config = dict(
    num_hidden_layers=8,
    hidden_size=224,
    n_experts=64,
    experts_per_token=2,
    d_expert=224,
    d_shared_expert=256,
    hidden_act='gelu',
    moe_layers=[2, 3, 4, 5, 6, 7],
    router_score='softmax',
    normalize_top_k=True,
    routed_scale=1.0,
    balance_loss=0.013,
    balance_bias=False,
    router_z_loss=0.001,
    n_groups=8,
    groups_per_token=4,
    shared_expert_gate=True,
    init_std_router=0.00831,
    lr_router=0.000543,
    vocab_size=32000,
    norm='layernorm',
    norm_eps=1e-06,
    tie_word_embeddings=False,
    optimizer='muon_variant',
    learning_rate=0.00154,
    max_grad_norm=0.5,
    batch_tokens=65536,
    max_seq_len=256,
    train_tokens=436700000,
    max_steps=6664,
    dataset='wikipedia_en',
)
Below are experts of layer 5 (counted from 0) of a mixture-of-experts language model. Rows are named router (the router's row for the expert), down (a neuron's output weights, with its number) and show model dimensions 0-223. Each number is 500 + 40 x the weight over its row's rms, rounded and kept within 0 to 999. Numbers have three digits each.
Before each expert's rows: "comes before" lists some tokens at least twice as common just after its tokens as in all text. This comes from a sample of Wikipedia text that the model never trained on. Tokens count by the router's weight.

# expert 0
comes before: " |", ")", ";", " km", " m", " /"
router:483553528489524504535525488453495489567499397524414433488547547503553494485493501433541620515454514445490536527527492500495491417460505565486470475568518515468454476485448452494552569429493474510510525466427491479455513447428491521505463464470548508524591591516521431402491471493462506476501530492477608470493471537461499466487495462481517565495449530485536552485549475493554504561532426476505528559511494495485509491441574508519487442433531507481476496618497513565504481451546483517526466470502519490519469511462470475531491493503473598474519526507457519466502488527391510501497529475425516449511510591504504464498478555484555521501536551548554482440517509549501555454499
down0:566530445454478492459562487509500479458499491498525485481488501500499470501495506540501433502482456479476488482510502466505647574499472518539504504462509519489524501495475539467485521563502352387486471593543515545554534529397475494512511507501499399503506450375487506472499482472520501506522493498459447474493490490472627496498498464455484505491483496450500506493507430499581519523528529499508507477535507513502489541480506437542540488553516643460629574489524500509529478526563501519517512501492453524507489567480499465514491494440511497537501558495530502464550501518496568485503538393454472492499568475606428512484539533498526487543532532447495504473501491512533489500461
down1:499539506496526497515413539455543464594514440499497533515498431507449532495501543520528504515467440606498498470482500582486504499537508600508507484524532508488469507511498533579484353498575500500598493512520499471502333516494497591485497501524498502489449468512490432491493531618489500536508482487463488479457487501502514531468520493443463485501508481529510478525501516554500484527432412600487532523518493534432527496504502454529454511538486554448471527471540484469505497473457490530528491541505512459496510441472483497506477483391488448459478502441547508476482519555506474498518560455491471493609514440503524500514500565491501505492598498601491528504494462499532419492561
down2:476469350508494498460494598411400408499513518467511460507506505499468539526541505521597475567515525534500460627489459460459538500527499484480564492523495473535480503522463499520550491577497474503497515497499517524495490488511488462496500509374509510488488506502435525546498522468504501501550585464487465502553564393503480497471559512489493502468513471457455505519511497500515487509506529481484373471515487495432475506533513376532561490496484614505494513503490424506509460487475507499469447482536467503457584498551492492544533464414617579479497525502538500511587464513584499482501466482503498495604504465489496496509516527489486457525508506503459504505508502501476503500500

# expert 12
comes before: ";", " |", "S", ".", ":", " –"
router:452588480497637492519486460458511527514477512512438495609505567472477478466502508433542570467480570473552502506527426524580498479436501489438503531517502513431437476558497504485598527504497492504488580515445517508503478486474511475467467448458507537557571591454456501454434473465527535416510498497526528463507540572479449487471510512544460533503424487501543573502461503475555466565485467503511572532536506451514451491517515537554514474471478479453481487543448399578483459515459537526435488523448555460487494448560486489533477506433517533517494475449518511444518455523492480519596516477471447462522537543482514493485488483441459510512479570551516441484497503529513467457454
down0:477389537518469513488481536539480445505540474455475481519476468502579516486419523497491510512493513478513484502500499492443525475516506499490570472384510434484469474475473502495466462513469499535490533500524525492506499480496506475443481415539502515564451437469442499426567474508504550574551536472532571537531491450520568475473407546543518425439536531467534530546451524524547521490509436501500549480524519479510524426457577496500404456484488507468392455599510514492568539431501525500568632498497556509524476500464525440498551491544429559495484573450494487500496505519501489504487429562429504528496504499436507574505545501518510511456431489512507548460529547481534530478521
down1:586482515494510501495526525517509450517521505504503427455473485494512468488489462507503435502473492551465505486468508479450528521412466512501515512495601510555532502501513534493527446496500442446512507385498536478493395541469485586418498495493438521499518515447533476468488469493486504504469511521527502489491531498517434487510519536530500442534588474543534550458474428497361395561532594525504526532510506504495550532544476456441521499567493506519504500443431566542502528418498501527542505582496563493493505481482544508492496500495500551532562498490351533511576509455518502500494551514483395491478433486505565500455491523595458494484473473482490431518553504486488475559482
down2:423511463497550528502416509548498502500503511458538496557504498522499497443504520524491494500505585572498531460501545624508521478485476510499448516510503548485501473480602545521485529482427500452570499489537566541513487519509513502497515476506483508461499501490560422521517501430499518498482465477482496510483503465552492502468573478449497494514519564526400502524488482495432492443456474486501501501515450495465516541465578504545426445469446500568504540615509435487570536502573502520446494500583473466495490504579522494489446508499461510517480461479474503501416521530463309533474565473510494507496453490571556504430395472532516553492539566506531493507424497502475511496506

# expert 28
comes before: " |", ".", "th", "st", "nd", " American"
router:478540489447497504572512494510494589479454471517460457591531582515549471495488492534451481471489510482492566502518535505562529516447563542526535505594494475463385477511519511464545562465501460479420512490515445513488493522428523512528461522451469511490520503499402485481495500510527504450508432562536531475542560519480461527420509458501498513535497476495547495499506472466549470538618442419506489499574480477490545528421582506532505465477432529497464503536506445567579498511545588466466508551511535456490474522571474490522555493491480604522434469528523527508435507562444522500482490416501494510487495544465479488472514537417496459503471586501568477489452455495446519498490
down0:483496525539512508572479500486496494557490501536509463493495498453468563544469539493451580482472503496478527466520498490497563501510483486509546610510473466512445495536499538551493545455526520528377492465496558511523498495488509509508542500473537580463517453548517476482500532470450459471497633479504485475502498479494471500551511481501498636504497492488469487515483503525478586493520518503501514430563462501498509447473501504440523492503512470470457537535527614571395488448514491452528410492491502514486496506494486459400484510523496615524439536556573534493468504483507490574519548404515491487513574441476525523510535518498434455494432476437481501489500501458498576487361
down1:502489518473422508499468552417576503497524455499512525417498493624478467427581476580502492512499491524498494541498506508484534480483513503562517458475478484526503501487511525509417446508482524492491500494482433472502560605498433435560535484514501498482479488502500499502473495515464550557491491539511501472608427454402494403502481490524495491521499457385509546527506475576504526503484510426596549496491447539477507485505475496536484567475504574502425514557499508481545433494501495512480570512455476449495530516440500532485522514489465506490486564496485402512515491482490587518573442599503479504532502494542492492457540500503511505492446490503484498505504499472503533513667
down2:506579493483518505474564592471503495497481586573507573431596586466517503481508423582569495503461465449585527455501485469520497547519519462503486538377536508499537441478520477399527571468443492501445437501473531442484442515506501505506544486502499456496421471510548486544480529527477485528476567543508405458498514502518505520512468501519512501471446500485453562524499555531473460482502450508501505521478545502545515509511455478536602475512577500496505496512415493504462516413501494409497495521506524495430416507499499500491509539484494508516482514489510455476434531497463504544527434525494509624536460568506528500546442500504503504432501503522497497428512574461572502483510